Below are experts of layer 6 (counted from 0) of a mixture-of-experts language model. Rows are named router (the router's row for the expert), down (a neuron's output weights, with its number) and show model dimensions 0-63. Each number is 128 + 32 x the weight over its row's rms, rounded and kept within 0 to 255. Numbers have three digits each.
After each expert's rows: "comes before" lists some tokens at least twice as common just after its tokens as in all text. This comes from a sample of Wikipedia text that the model never trained on. Tokens count by the router's weight.

# expert 14
router:155080156139144158123111130191122130092164120065098159135148158110169146135122134134183053128125080100111152178162191164065127139161083118113133146122135174121113154164132138168074152116136069
down0:110160133095105140129079125123145147173106128123136158148135120164170144159144146115124145090122135115188158136252122161136165139059153175121115147120126076175193125143150125095086166098068136
down1:114151136077092103187146138100103143152151147107104126093089065110121079095135142128132104124122087068119200114095163173142150076077078146096101180069109101140133149090171115097104147135156121
down2:070115238123148057094097145116147077155160091133148140126135167075101157107117126168117181146132144097118168183145150115125116166142172093116135164193195072136172163157117152130154166134115102
down3:164176145169099109226158142170124124050162101191169157098089149146095117148108159132148069081154149198133097166116049120146081116143143144144095144093111102141066180173085082121110157179108154
down4:076118124048128119189078067085133064164184181126108117142100118040091137127131170113112176056114140145134111110118081116102150102109176153121103144132095148174136130143125166100087148155126151
down5:104174097129138151151086142162117095176108110118114138074111087124181116150153078111172162113144137102187114104119205174114103099149119125139172100115135091126120124120140141024109153130187164
down6:105080148125120074150152142133165129154078137075174111108174113091112114083157135138090113138056125136093077164116095097115159134162139098175182167143112178129108120085159110176104150151161111
down7:000117179097164124111140133090117102103173104129131109103158106164177075127089141093118179142155098114105164165119105123132140154114110137166162186122114108165169148122112119097069136078105157
down8:145096158141150129102095102154126182106132103130136110085118132120140153105154146114181155155111124107084116143140154120096120237121104154116067161155147160095115171113058123100123179133114152
down9:183138124111113133077122111191112095152133124094064159093086115138131090133136177122131151161149093154117127138144124139152158149115094134145120156158106085142099070072130104115023179094148101
down10:154094158121124150116068184105163099124149123149131099113179111139085133136079169117110137053186129147108138160117147123181221184135122141145153143132113111132099176131186128152114122156150103
down11:116126168067133156102156131108179099181127123198116121130148086102160120109086146120119154136113097065104176090132142105080142127099099126151131126185164154102089093099119111110193152119125116
down12:147100184159122153090099090140086121110157055159089122091115162131117113163134142137108076055160152155153158164133063106135122084128115118094158149123156151081041142103084127129187078067118123
down13:088126140102089144120116113053115062146152129136129154160156145133123127090057119153114114127143088099141107074107152168137101119146116204115146119144179133124103098118144148144142091110167109
down14:092167102108131146160121053088064076098167121099162124183099085145121097149127117185155129086203093163074137119113194173156114189081125188130112164106126150170071126122086152102129104128083137
down15:114075085145141147157120188117091113171153140130123158112197094123145108139129152145089101076162156164143137152133123142109153082176068128097101110178156125147141090125094163145103116124199143
down16:134147141109163136157133077118045134095068145195127172085112156142161140114122093130050138140112080123123123168117142154107179147135151205080132145126070127116141080151082141145125153182022037
down17:128173090187132065146097175148108123197171137132127126172168174190134094083200116093123106092106111118120098182088084100115134105169159125096120180086126116144120143102113108200166043149180107
down18:104133105131134143203118136180156103177203105097133125129070100141112109075106095044104119090120158108092144136154123145113144180157064165128144132153109166102075154117109080150129140140163098
down19:130144168142099116117097104158089138151185132135074089105108142101145132131088113128124112076050138087114144244071076109127137115148134145161099208104113142114133201093092155102145132127131116
down20:099131132121121125113180119093104150107151130113103057164137095162152172159155123172072134133174148099147160146134105114106136118097091110116084104184139116168143139093092151094119092069071152
down21:136126129102147116107114148068100077121199128134182119102120156068100146167076083099047121151152091153100128173101162116100101069108133122125126115101144119151156185162114153167056157086116112
down22:097090116054159223135127156122201160105132163096109142130141036189104070148114126142126147086111119132070102214111121154135119113045139134127167126100116155129154103129138095177116146125174070
down23:164205096077137117143126128128119178137133115138144061124107120134165127122148117101094074124142098120191133016072142136095123111128105157097071143133136160149129138142149129163138112134085099
comes before: ",", " (", "'", " and", "a", "i"

# expert 5
router:097124123075142121098121089126115082108145113115107109083152122130142118107082091129093094095044128101056092171087137109102155173144068062087107208137137140141114184092157096140142133108116141
down0:153141121107156229113147087135134117142135147143181168078030150123111088145163153148141108118106149068124087120142138190145151132137183177095133160125078127103129145116085127142147186149103156
down1:149098135134129101172171099133066142143140149066121121172135135053156134128108124098088091108134183114056167183181122089153134150173118109149146093150095100095190110183162098172110065174118131
down2:117142121153105136120161180125108131105074105126106113104181144206173138073133116124152101120178178102188157141070175123126113121085188068162114156115109100163155103121082100078127113108086091
down3:102112156159138118092113105120126165176082145166174106148140114139166168127121066076128113113125136133157125179132090065147134108138123058147128165176114108150126165104152156212068109124162109
down4:164146091102098129133086073100126100109127148116127224175119121113093117160102162085193133133141110148125160050108126126117158101145128170109088134142122181179139117122105144166152092121130137
down5:074141216129170133132120201134140176079123118088077107158128149097069133145121176160144113121132106151081104136056075115120127155129123125179139127206126163145121122122130150141105073155178124
down6:210100149140125090129113164139159113126151191132143161170159121100077142123095147075102048133102099182111119165142139124135121109128059171130105127148179124155139140086161170140070218163179177
down7:084121147069080100137112090138113097145119131112055089107090089194126127100164160103138103187114124087102109095107159186110187162186108131152145153135199125062168089105106112145169136145186176
down8:182155148149115044139156148167081107143092151150092125115138122139149128095086169149126126123147204066028117114118144155140143100155083093149142074148133132053108105129147111127134147117118134
down9:144111067120011105078084117131140151096072144105091135127124112108100098141174191171140198111124173080127116134140090119177113181130069157152139139129117122098077111111158165178152200150171114
down10:111120142089091036154160075170150084149118113148080171107110168103108110096094162115150115117183105139117208188104171131144107120104102138152105145146160079143130115107096219121177126195097086
down11:078108193157149147139135106093108109135082085120086134085128122090121136116106200085177081109194179105154085149115098108135140148132153134163158078183123135068127133146108165081097176203113086
down12:137136121121130136136140104159185113161169226128123154117116178141142126145102184150091123122115104163095190046145153149155141166082130181126189207080125139117084143113178135112113078118114079
down13:151133098098108108125159150106075104135096127124120132108145158095163126097092160125148141179117143114149133203118080122098152102131095145125142144093133124193132099173116120156078178140182112
down14:173140087144124108096121143114105152125109135122116164161128155095127103143155156089145096154085154133111144184053137134146127158124161162092099156146138092136100101151178178158071153143089081
down15:088148145133122129141082136173183129170123099157160132146147141136100110085153092152192106111081128136104099061150135170150074159157106161084071106170075139129138106171075132141182137123125129
down16:122159170076118120115143188135161181135151134168119187130114169099165155109080162074126106158140098136112119168074094159151117112171139137084147108070164128113149111158145118121182110094154153
down17:100055158167040161090131134146121201135100161181109086090097202098154049134162055136047122150103182148105104116156129096167135135123161108142140105148151131119113117141148065098145126104076140
down18:101161150204117099064126133175137146181182171158134121146157055116188171118161095133098176100131093077136075183087125167096141148143128142136115127077107100160170110117147114122126172142121134
down19:141132098118114098110142125119214142120143088164124059125164099118133077137173151131159121154130156087118110105160090105125082189105089142134213098178102110078125086120132139180123094135114140
down20:159112150178111108066126067141114130182124129083132119101132052100111160153105149092095105135112128088067118177094149089111146095105124090093152114164142128156139140090149123132113158138090128
down21:140091161113084120189146178133105089109138150137145029152071067113134121149099108132117123143100133203130111176091104126100137099158172125128129125146154123134086167136183233065125139142132133
down22:094124148150163129114105128169201107169109139141129184142086168147139069138115139172123146073172124140111122128115158111154103119103099091146123111090111076116083142190119114072124091187099123
down23:123108137112152096088139085092081130067166174072083090151052118150104118153127070123136096111136147150098120139097166134151166139114178103075090168144143096174143132106116107126161147116123078
comes before: "0", " |", "5", "3", "4", "1"

# expert 15
router:104137115129134208113097174112175105088175063149101141130115104137148132064136101146132104121074115112105104160157134134113134107192104121162200155162136152122117156170138150108143144146146070
down0:131107144094076159106203069157091110172173172180167061138163125111105094106123057128147148132076111179107125083097168132086182134129130130132153127109085181144135109140114138202149091121124105
down1:226138158155103101104119127163097086122206093138136131174134066099135102110134168134144081111152138151140136170148111114127125116180122187126129145162127119155125097109109155186158141117157069
down2:168154106100066193118119137119148078115140122127077043089122174158122135124129151156190120130130077085055107105170156121123141162129111098092147145165156122082102130129155160144164074115170061
down3:124093150172144182096137114097143131143151136161122120134102127135167122106104115154084143053116073115143107120129106080087156102113121133116091143084127097071185168149194123171131107118121120
down4:135180055187093179146126190091108143088152111152094073122162112114093109089167106124142181079189131141155094136210119130141103107150151140156145171141101172155128080152137152116168180107104138
down5:102136091107140126117084143130155140073142142093186059166123111178127144072153174156068092151175151070111063163145164189119123165164094137114137153142114074093103131110115153141156149162154085
down6:108182100194155117120120140082069112155071137151116153167162073139160128145136122121150114124130191117130151137083099165152199143071117132089083194134121060130151139127088114130118126163119180
down7:165174156137057147143152122113116068171159110138155161119163115059161143082117148182074074093164131204159086108131181137081127106148122153085097126105145092109133076149097101130150108158135195
down8:155141133084064085131118106126077127132158210134155096168129113118131101144104121124125091110161079131103152134105132085107121034146114118114147139113171129121166145049139148176091066111119102
down9:127146167086113110139173156117160131164116157135131132175084059087121143117126143150135130121138123077144153093140203131130105116106160121113057122126079142139152149145150193084117123148145114
down10:140115209173146130139103141085143153128156119148181116090159101117094204130145184082131086131148087062136070071156103098126180079160185168162120126059160138081169128172199087111141130098117132
down11:169121107119098136140116111093089156137130094139147101131141157183060115066135120121082186126146121157158098140126169180133111145127151188103138089098176090163125101097118162075167126133154170
down12:122130090135185151184100127222164108099130154151178103145128111144131169091089169115080094223031159155088191118110165157077096123146133140140135126158108143150164063119180112114181083154138102
down13:130148109114151158182144089176167123121154073080143114113103159111096161161110130170163121123090130109150130109159162149067159159035118089177086121125074104118164138140173169152131080097051114
down14:179145116077159153117074120097166109094186135136126149185086083128150096133158143137107116104156136099121091208127202198131081130094170087133058113143172142158119148114157133118088120109165106
down15:102103175116117169197106124075156100169138078167130153175127130066127157156165067182082176070127110121149125137128175115128117102098123142148088144100084084081087091111146094108163089184085136
down16:153122176129172141147182140150173106131118118131151135126117071140119088162080115149111147206093140083140121136223149131098098131082122118145108120083132165089127101100193161142068152143134145
down17:172093126202124139134158211200167117124132132138147159173155081080157113153100115111170148162103151118142057153109147202083175094146095140117094200111057109160070109127179103148091085064106107
down18:190134122154095141123184108108177140097153150164156106151103154096082120150153122140168166139150062079103129060163162135148095157119175134125172142105090087122176138114171089138103084122159121
down19:111061148158146104122199141192106090113162128136175124149117144165128125138127109094165170176076130127177125164110145094130133165119118098088101107140094170105159030158110106159130088123160130
down20:117111128169096148161132098123149158164181066186075082147140132096131142123131095169120125177065090103139139090139175092091083113099140075129105159097163145100143082232108118117124145105078116
down21:089155130171139080141125127117148115120088122135158158180125118155125179144099166122111124110145089117104111134156151172156173132084099165146060163129122126184183076057143113092129139144123102
down22:118151180156080095119142139148159123156101127133103147073158174157134108149120078103141127129165070102144128111098068107112100133160128147145113124137165147169036191144117138185160110126136151
down23:171096140079144142132109192163126196103143142133137103117114095127192103130139131122111213094117109146163133150125134129173169213127097131145115098119163122123153085103153166117070109108091128
comes before: " of", " in", " was", " to", " the", " is"

# expert 11
router:105132137103149134135139104146121111110172076101118106144140115114155148075094130055160088101092131118080118160136137120115133137176136080112137152183093135126159214101202108157101164166114137
down0:183214125176102133114125140151093171125182106142209051166135139164133126176120164100136174113094131149085144120114129159144121111128178166088105133088087096088133126140153132137170156115138106
down1:123172153160159152063102142099125097130116118181061115141148146134101119114124112109100161185098102108102114122103142074162165119110111062117163110094115177175107116135156169103156122146141104
down2:120104112159104141173132117113163162122075138110094089139085109058141071164146064138103126117121168130096129160117171088154091093118119141143113144145143133152166119092125105120105126165112162
down3:162107174134157113138122130100138125149088150149121141144094135177181146120127065051161123078120157091117130136129099162178123115145089136209116173128119123139120161121085188172087130100139108
down4:158144128168152126137098160154054154102125125093119162148132125118119119141096086079133097096058169149107138099120121152140120152162178114148117137158176088098143120108088166097103135168165140
down5:103112148112076147150121126171117127136130175152143158123180139135136180164097131121085174120065128151141134173113178125114109122069186142125162115082068122093141085098171122148117071130130114
down6:069098097175099127098119173138148180098131114167122090162112157090085155172123108130096083138111176114133146111162162137084070106151159092130130215134091189117154103172122186082128159111140180
down7:143139110142152073160160126071113144126164148133094142155077139092107105099140119113118163141154129138133074129102201161158131089181153145136108082079112075121176101179135092158140139124085095
down8:159140118118157120142130111157148154117174127076159126143125193133143117156082083137147156162090143147131149051123138082117067125132166129169144143064112145128085121124072146131138144107093129
down9:097133153127126195026111095118040127125174082133167143124135147185104120155098150109140156168120120128169120128131142122103130148162233187129109144070183089129133136086172091124106165162122118
down10:116122144085040095072148156095175112111115209077096119176116114153115094162171096104073062141112098152184160093153093124110132138127188122155158088149159132105183122148127150117125111190164165
down11:109126089110123160138087107083087100139113122161173122110142162171143104144123146113134106046128156150136142193075081118109126120170077109108147122141185154199092151121123126180107093114144178
down12:142093084169141121100155120093120127136170154087157178172212137090143190150184134160146136108160116077082093102112155153155153119119145154156053171129125105164121096111156159127112144060109140
down13:159103125144115128192091100113100166110194141154115128183157198131117154158132128142117085137199186167143136131092175145221134062115196198072124129083125091157128092134123076151142160130134206
down14:084076129097132130168132105132114181146179148131053129146114115113162167112121112112112133182181112128116149104120159147118101124084151117100171193155082145119165135138062126158175133131083167
down15:177197144156142144155149074147168087136162112144131154141097122108126177156123141109165139115165101164092140148093131123023114070090065133109126124101116118164159144147134160090143147169097207
down16:140115096117115164142081132159167141123211172141071164124086145166095162128083125187124138081074093097117118123138160175068189141087080160114140093097114121126131102141083162099105092078168157
down17:136151072130117120123103091134070116112077151100040137146084161116154136104129106141107145092088189156162176108078146172139148149132183129118114111091124112068150073128155131140064086149142177
down18:160122094058101145124151071175100137153093129120075142134097111081119144119189102130153115084084108185131169091133081076109147071161202158106157103099123152214177135150123135118099158152109125
down19:186159076126153136116186116192028160142121161137137148144123161116084103157172148187130111100100107129133117106185191143096182109110097142146170143066111148106144183092181161152173163104143143
down20:149097087059146113129109169139122078136076118147149152181118125177143122143152109137076181109127133097075112108078168117153196124125099168128149152102113137110120103056144130166158084167155147
down21:193134165114178169165057104106169176101075084226137136137132133133108165218144152116098134145130099113092122134119142112090104126139095175121088116154157180100157191131189140166142100106075081
down22:184132099075125138063126153105188169106144125092141114115119166131166158113156100093108120164205141225138138118093163122046116134154157131098136131143071115101114135108140130180141089118154154
down23:098102099135118192206135134157161079109129155141084173176128079107057147130129118105093149135131153160146142130128163163171139160121136106088107165116134127120108072118088108097125141176144112
comes before: " ", "\n", "|", "-", " —", " \""

# expert 9
router:106078144064108167104170165114159134106184127075107156165179086120130121124116120121131130081054089120103073140095142168113134119135084164166174146086116165100139190134128110148112143094178156
down0:067120110150141150144145109051117103157136078159143153162154131160113138185174170148118172104129163170164129053109148154092108088111125167148133125133113169156127132096120138140156161145169108
down1:126114082118091185114130136100117123157070146146153158161181133096132107118137191153108184159026092122142055146115116132142136155110096147145117075070139125082131082085125131113146084118108122
down2:135149157118125156221109084159134177071121099128120081137098128156118165141154180142183124151176098163058112103104097154122077089169122136172100131161170137064144141104035124136140178130096097
down3:083147131125171140092127047091084135157079101104109123168126157127121125135174097118139080140132103130093112132139151096079105159115086101096138137144102170122107121147211117077095142119106172
down4:066063206172106120143117118081170141133064139138139130127077120108075116112128150189092088146167147081107146118085103170113150138154124143083113119100134136120111184106105104117105151076169090
down5:184095117148149081140144113104137132079107111108125210085104100124172161161138148121122038175083157121155090088089136153060146092083150122122183145121151097201118126074114138139146096159155153
down6:073141155091074105138109152116123119109124189108086154104081088148139109162115173127123139172083112116120143096156121110131125084121066119155173139117146116108157141123152140098179099060087119
down7:158140155144117117096104124155137120116121110178089134116133115189109129125137192056153149114095101155147115221169125078108194144120187114132155134149172118140104129120091130111092059148162075
down8:123136104151118147152143126149109155150170201135195100131180057118149127139098068108130150125132119106096141133107145169173141121138144141119078147201119095132155157171128127112163162153164129
down9:184108116104124055116142146116157107075103109142119161137063135078094151096195170152122191151115200140077139184117145130128194135081171112140176179123133199162099145093129135081095120139122162
down10:149052047120108095128093172105180096116119049099129155116141137089145095186092125136137174088099126133146090164169114165116146121089121106141116141115148072136108125133107124089119178115102135
down11:121058126123090142157088153174161159162129158100133114135148132110201164123117102117048118130108112126141172130121098148094139097139087092151086069134077104107079126154143130088122146102111124
down12:100068110133073148155100142181149155121191128118133154130188122069089131131139082079146168108206163055129110163175089122135103165191186154127166133114179143117119117147114080085108131152104146
down13:164167123211089141167143090167126163072154119168140121133140238106142108104134113136143153165170104182145143150130085096176127126071148112148144140139103071182128128097185152039130182112116132
down14:104154090097112084086101127165065166167135107149201099153084080132140139054092097114178121109116066126100144149097105153185111184131145140099173121103171080131168089085153110137146117119108072
down15:108152130055160151051082125130128147109081121105110157152068163155099158107148136122189127093087162108123210110172123144139099079109136147177139067142080075161139117184071065131171140082111111
down16:124156058152170111230143094117129131121160073137161133154146139049144122082126096148164139135163165157121162135073126117149125157102116168104206067120116164149127172134104157106123103162083084
down17:131148164170121155104116138079143116158126140138114107157082090080108134162111137114092152077153198146121080127147118146139113064150138167106090166090065084093133162100060116112189070137095078
down18:154153067178165169121159125068135125070123106106113143107106098100147142133076096148212120067123121138118122064147125107140172097154059143136095111204148096080082085170143141165136160101085134
down19:145119129147124128154138096212187157137098129149200155107133142111132119143225091115158122115193205177148156152130112099128192203127112154124040091130141156138116125141139148148134085179083118
down20:088115135159086159177210095169094096118160127179131173158168138100111148107105117080159156148093143132180101068120153144129145098127119125160104139131072064161122163106183112059191132126140167
down21:097093143103134140132121052103104112073116109081161077058130163107068123126157138101115112076103168089102135108153130097145171109109163109112074129191112129109139072102131150103124099158090050
down22:185123121155119122049171136118129068136151153186114081179176109134122142240126118104169108103109149129144135070126138148104114093110137128122113109178086066155158111172217095105127120152138155
down23:083146133146115187135147141164146152153125071121113078132075081126139150125117108120103110118108108134123164149093137114062113114097133134088173143129126137106142073112153101121162131108117126
comes before: "1", "2", "0", "9", "3", "4"

# expert 6
router:148099123137145099120106147126162107114138038081144159189093109115141108101101125158165123092150114104112129166142124122112148157110133029170116128161123143168143173133146123180144097171156102
down0:142137143124101176138037101104134109092125103144138127122152128075121101067150137181090091084163143124112140123132080132135049103178144107115085106131151123118117134155116169063160134182117110
down1:169103152131169180081176135149071090129134141112128077147165150092210109136107139106129192180183182135143195209105185101166128129093111109108134081131153154146155143126146182096105123152096092
down2:165143096093139128116093081098148158142130154150108139166138100115140131094176103152145098156113121139103147114159119139139145128146102137164177094115083183137074164084121079073073127156094117
down3:180112091183138119121152080114120178094086087151102107087126124140176147103179142184159184105146123122114130152139121108177173076129126161100147104135103099134141101028108083201158126128244137
down4:164139117120126099085135151158070173118134120174101096140128109171115126123132153132089127168199107122182163143110138107173117094151151078124119156085149110124119123156138142114136131142158069
down5:167173116170165089169124050072167126111155152126134158108127131086131121158152127149106126121127136083146054118136127148194147216099145188114179119108120170147078124152191166147134111168173049
down6:134132079105088125096049129135143168093118155132105126148141134117149116111164134155094117123132183091135191093126084104164136098123158140059082115129133071112117181145095149113203112090124145
down7:107186102168120023112073136136121115124205132136149145114083089149122093103164108125120165093083137165084114157148135087139110125120129119073196071105139196113091104097116154126127104119107138
down8:130133099103097111098141147086171158149114158124083104105147128044119131157086182194110175182136120128105110143120152082132155106171114082094147122108100108136153128164139133151144163138108044
down9:098047149091105133121188112136134130114076131133133097096162135163105095158191064133119115102125077110135148130083126085132108122161107129207174137113122168075137151133155195130116106109137113
down10:117122103142102139059120099141121160108086153105135150079136126135159125103167075148123189118123130117094153131171100113130121069136150125106165068160144104134155196136234155130130132120151129
down11:115142146098099145219142161152110123123122112166116140088081182100136159144167091124145128142027150110123149151103110143073204096198170169126110252084163121095153082125130126159118132102125116
down12:072133082117130082138124075134139167164139127138115161143068023093139106132154127117138100129150121104144087095132144144147093131162132145141106104132138045135112065168089175099056146146111143
down13:138069139160083069111123137145130103156152127122141159124080171094144143160082092091159126167120168130089139124094125027089143174132089106132169097116106134196201165155180175123128129099107113
down14:200157092130194120091111154100133148125129110095135158101106183163098113153155121141142065099197080079101131156178164127168094103101120117167133091133055126127120143146106141066071162115083130
down15:154123168121128101149088121081153135172185112112088083189120113156172123126073144083053146132197154131125132142114091169075105111123141128103124116128134133073116167138081053153077143175121156
down16:144061182159159081130182212124209140153117141130055121116158183065075136089119126099107136060172147088156133154093088102120112144118176104136153136175095146118096099167111153090105117116134145
down17:116138186182078095140175137123127152100085078156132145085161111136117115124115088144116085133179132101141145150149117122143200182131198169144083124158108148085145100155170129090128130145131101
down18:102091130136143167148138137138132097120128125125153116137080066084104157125147152109161143098187164150148197153150105216060153021112214141126150114146153112136146159108151114140166150140169111
down19:152140099059076140109139162153187145163141200183140150136128150126131172172153120084100111094087125115115155255143106115142132109167115111128175115134122184130134127139112140183155202106146096
down20:130113152100140181076146074169170124151095159159148098222084134154059206065139144134147118097136117192118121149132146098175115113162094131142145134157125118106182122119128090153147128091140056
down21:175131131158150131113172100127148141133134124117195129092162101105115159118100110171144157210085040165105109124163144110117071101149080123146078195127121109080179142105153086151102116107130113
down22:129146159122135107141097139148096135165138098124176141047088115141171133137175148164206139142138140136111129120150113142127109203139166137191162145092112192052100110085112114099177125160185127
down23:126137149066109128106121166165117131092110132094148119109102163083138174126152092126165138205127166205120086103145126108129115100106122129094122142090162105021082159123092107140115178088202091
comes before: " |", "-", "–", ")", "7", "8"

# expert 2
router:165102107051122190099096144157150096091184097136060078101153139169085138091113102135154110107072119104074125188147111119079109119140065128125147139155094163151138151174172126142098170164144112
down0:152115083192108162157132126108149129172119156110133155099142136089086147152129128150117138137094178103142126083132078170168138100174139109161091029132097134135160145093100147144127107045084121
down1:078149119082164077154129124124083152140146165133096135128108150149117102179072141070148122118140108122114150073101196192101201108134135141168103112097181090102137142205105159143146119147139074
down2:156140119157125137143179123079089149107114156092115156110125141112113131125095136097150061145185114173125130145136142116165106055111091076056076142171110094124146087122119091172086100148163220
down3:148163144120139152160183132128141103155075131085125117101164132077149076138116179168097144082210105079143146101182145106130103152119125128171101115144103154190134091121106117092122078170178132
down4:125098171103128122175135075072097145094129133154142055139136102105108143108163141067101174104131075109167163122148191111164047143086150084094169151147137087160102090134157099221137140144132115
down5:107121130119119116090070143151147132168122134169143114091153116124162142116155225124130172084134132144122139169200175127149150168108122138111091123127123131139131168129141086109146059156159133
down6:099165187123157099116156120109132080100111204151139196132106106074103144096178152097096089144119105219126104086150132173078151106119167106142161133147149154125149109147175136095119089132118084
down7:163112093121199181110114103099182122118121181144157156116095167083129093131198139162152118089147143097162085168143089145123133151182183130020150141075158132159161112064128141141140169138129123
down8:122145194167135090115120112128156086169091131130096061093142153119064134125132091142112122090082108114118084160135083089141137113104176094098148156107159133121132109133122139089138128093154136
down9:145187053114106146134149058120133147102110138139175156107119180153150152111082116089112147107125099146118123025079131148073229110180191151118174161100138127081166180143102142106085123125139178
down10:154131137106127104112091114103171152133099075114131105110101122150178150155147126126137069102145109160163137073157144172173167087162082100103112119145160144113155154125147190117109142118145122
down11:083115149173159122127125159131122138106106125076129152110175202130153142166133121160053116115066086140167171146116123074174137113178112110072141120093097160085124100165113081126158051133122124
down12:134157092135097151128046167201124134138114148167128182172068190118169148081128111158149075085126141107176145114132146099151110089145148107136194106133167098067126141115117137088082180132144220
down13:160152126176103148143181154118112099130109133090151190141107127092083080136165182092180123104144145153175133139123081120181155117105137123127094111189088035139143122153113196095150064141141162
down14:143118170081137082102126125139112122129098093139160139141094122151151127131165092129087204164078114128124153128145116150165056061147093128147091064081163127135059142153121173083110125156189110
down15:174121162165157099097151126139212129085098108078212130148130106144205094142138061043107119117103143119135169159153087080090136135116151136147179141166124089126137112179097126117170123099133141
down16:148110083173189170142128123099147080081117087156182170118061189140127164142129113166132094128095149109161131114119106160178100149094140173140111116147144114148099095155137109073066117145103118
down17:153102147103144126171109116114125171114167106130131134119119132102093079104162107109118138054106143187198164069113115135130139127105083092045149084122147089153120147140178123130086120134124130
down18:127124171099139095150149169112146150142203130103114122061151139116140157128150179135125118117154092135144093232145129142177174118101080092122137114185204126120098136114108101148129116143133158
down19:146107165123093090095114094039086112089091124080135106160126180119132126166129131135134130113157107110138169147135095092194125123078099133086145134175140183121126123146119120179150105110155099
down20:083094172125129205178115118052145138127111109184132161154141134166136140108205107133147146119099141100129141103132168104112112125061098118143078102096085114157106168101134127144062100128077150
down21:135108182154099133098138082127106084080115110131151056102157148103125135106117143161152089113121198135080125103096142163061125166096129165124160165195113147136096114102194134200120056137178072
down22:165149106116148070070126096113090189134173133095147093096152136123116079109114161142077111126131106062075069159049179118149139134210113093164164165105130118086144108136116168133089134163082113
down23:136178019053129174132173101090139136167128092138142128127161147107127129135123132063145134095186064078173139080094152127111154149097151109114154132147100086120115060104144155108131129131164187
comes before: "1", "9", "0", "2", ":", "8"

# expert 13
router:092065117128106113127150177143147115044139090055151142137156176143156129139115086136132042130102156059111120172139117135110180125169108083107136219151069093169138144155122143147168172164149133
down0:148091101137196141060107159127154163095128153093146131139160163123129115149126104143126134143118139157111096120151150111100099092143100144154094097105180136147126159179084085077113185118111062
down1:079115093167116129106182142134081143111150142114136136164112137180113170084107140134112121083134147079160144141125134133094180094074106141081170110114114200122123154137117119122107171161173054
down2:131084163069098125108148094108142134138125103119124094179114124133149144126162163113088169168129181203117143140136113090137089096171092103164118182115084125114087156107155169154158134116117147
down3:127177162123119146113130162101165158169106143174143119164121111131165146101188115147168169056176175123129171102101151174107136129121161139107085200112083126134114158150152126109142188073105134
down4:152106112171146089112114135140133126184224134114129132165111115172145130111145167138138141179123154127105211152085149114117189134101096124076107088150148105112156155096141083155137125134129092
down5:126126137079183094107152102116084104160105165127144111080148170128124089177110137067100121106173146173151124166137157154099131110116146102151139209141128104150142102147122101072145154161163129
down6:065119117111129169067151104146147136120152083137091178141155075156119111138132146096152091079091101164173146146116159103061135124101145087117111111117144102118081148166127116173164094121110132
down7:097078138149197162123115159042143097125115180122127139136099152162129091102058123134115152144078133193169099129119171154126054150054138140150093149157136079120139111113095143142083146118114084
down8:100172150099118149149070136093106123170155137157131170143101156149131155084162131106168157140131100133158173082087115096091088121170132083134134091174139119106150101160095135101113062078162167
down9:087123107115151114160112126059083093149146064100122092171169086121077141161148127132122075106195116093180097100108135141097106073203137157121161147165112108108162166121154148122102100132143107
down10:115042116148139101108179119110166115162107125148126146110074145123115132164163096105099130141110122155109126096108130140101135128126105113122110144127141101196132081140137100154097094142129196
down11:130108126159143128176159086130130136147093143129100175121152180211151147134096098141147124107095081126114195143117128118107161150147099167132131113075090133133128132144190146125151174108127116
down12:155129045126108151098091159119148139077143137130127127141143186124130138098191185150130131167099082087091151112125142126167057166094106110084066133131126086161163122132163135122144136122170079
down13:177099122108117137158113115107153143147170092130180158150095059084126142110081114087145194165156179119050153134164190070138117135101105155121142075096144164133141185110165124139118132115156113
down14:073102075091179121101148115096128118163123117150145036129164055141172124053169114125092156110151163153137160148183135106150173094120116152128148125214145106129137091157133138127172185148136151
down15:117127112140087061186081111121145086109128119043117085121096167178122162107129168129147108104055078163125111142087086103183144114110170126123219175135139150155116129155102125083091129087158118
down16:166194132106109123116095088139078145132065116096133117130126130120126090108115123147119108147083131098135057117138092135181135140174101107168086135154135106108187131115146118176128074134123072
down17:117127112161160114212100139115111107106166067121117116118168111087128081148173091141126090107170145093093091136147125131132140102137131105128105110180145157122089127138094108149139139146054083
down18:134111187125150142097129126129152096139130124141147139180189160128121120163079118160140124152117107174126151144134079129147134068084106085107089109120111100119101152114107076132118176212133148
down19:130145098146155101183128091040179151112091175126125170150058164131150181070129131171117071151132123157135137187153155163155129098102190161145131138072117207162145133092064159118086124078136142
down20:075130168091169110154176110153139127133145087145137205139150155130108198144094121078099145161122131071203126135160123098120170094156173130126107139063149230120185167124139108152094147144128097
down21:148085154179159130151113079160127187122146140137161133194102139162160163140118133129155149062138153132147091097150125057100113110037159128089173087143155154114187157140123128177139133151191100
down22:080079143119129135101146178091080091147085109176153185157186124121103116169130126173147144080124187162189086133159096125124112139118115161104118189113106124150136075087164114116126095124083088
down23:162140127137122149133151133138163118120153099094184063157125134148184140147145073127149119175134104144133161091110147150105106174134211112115175126094117099180084120119094112114130127073100137
comes before: " to", " the", " in", " a", " of", " by"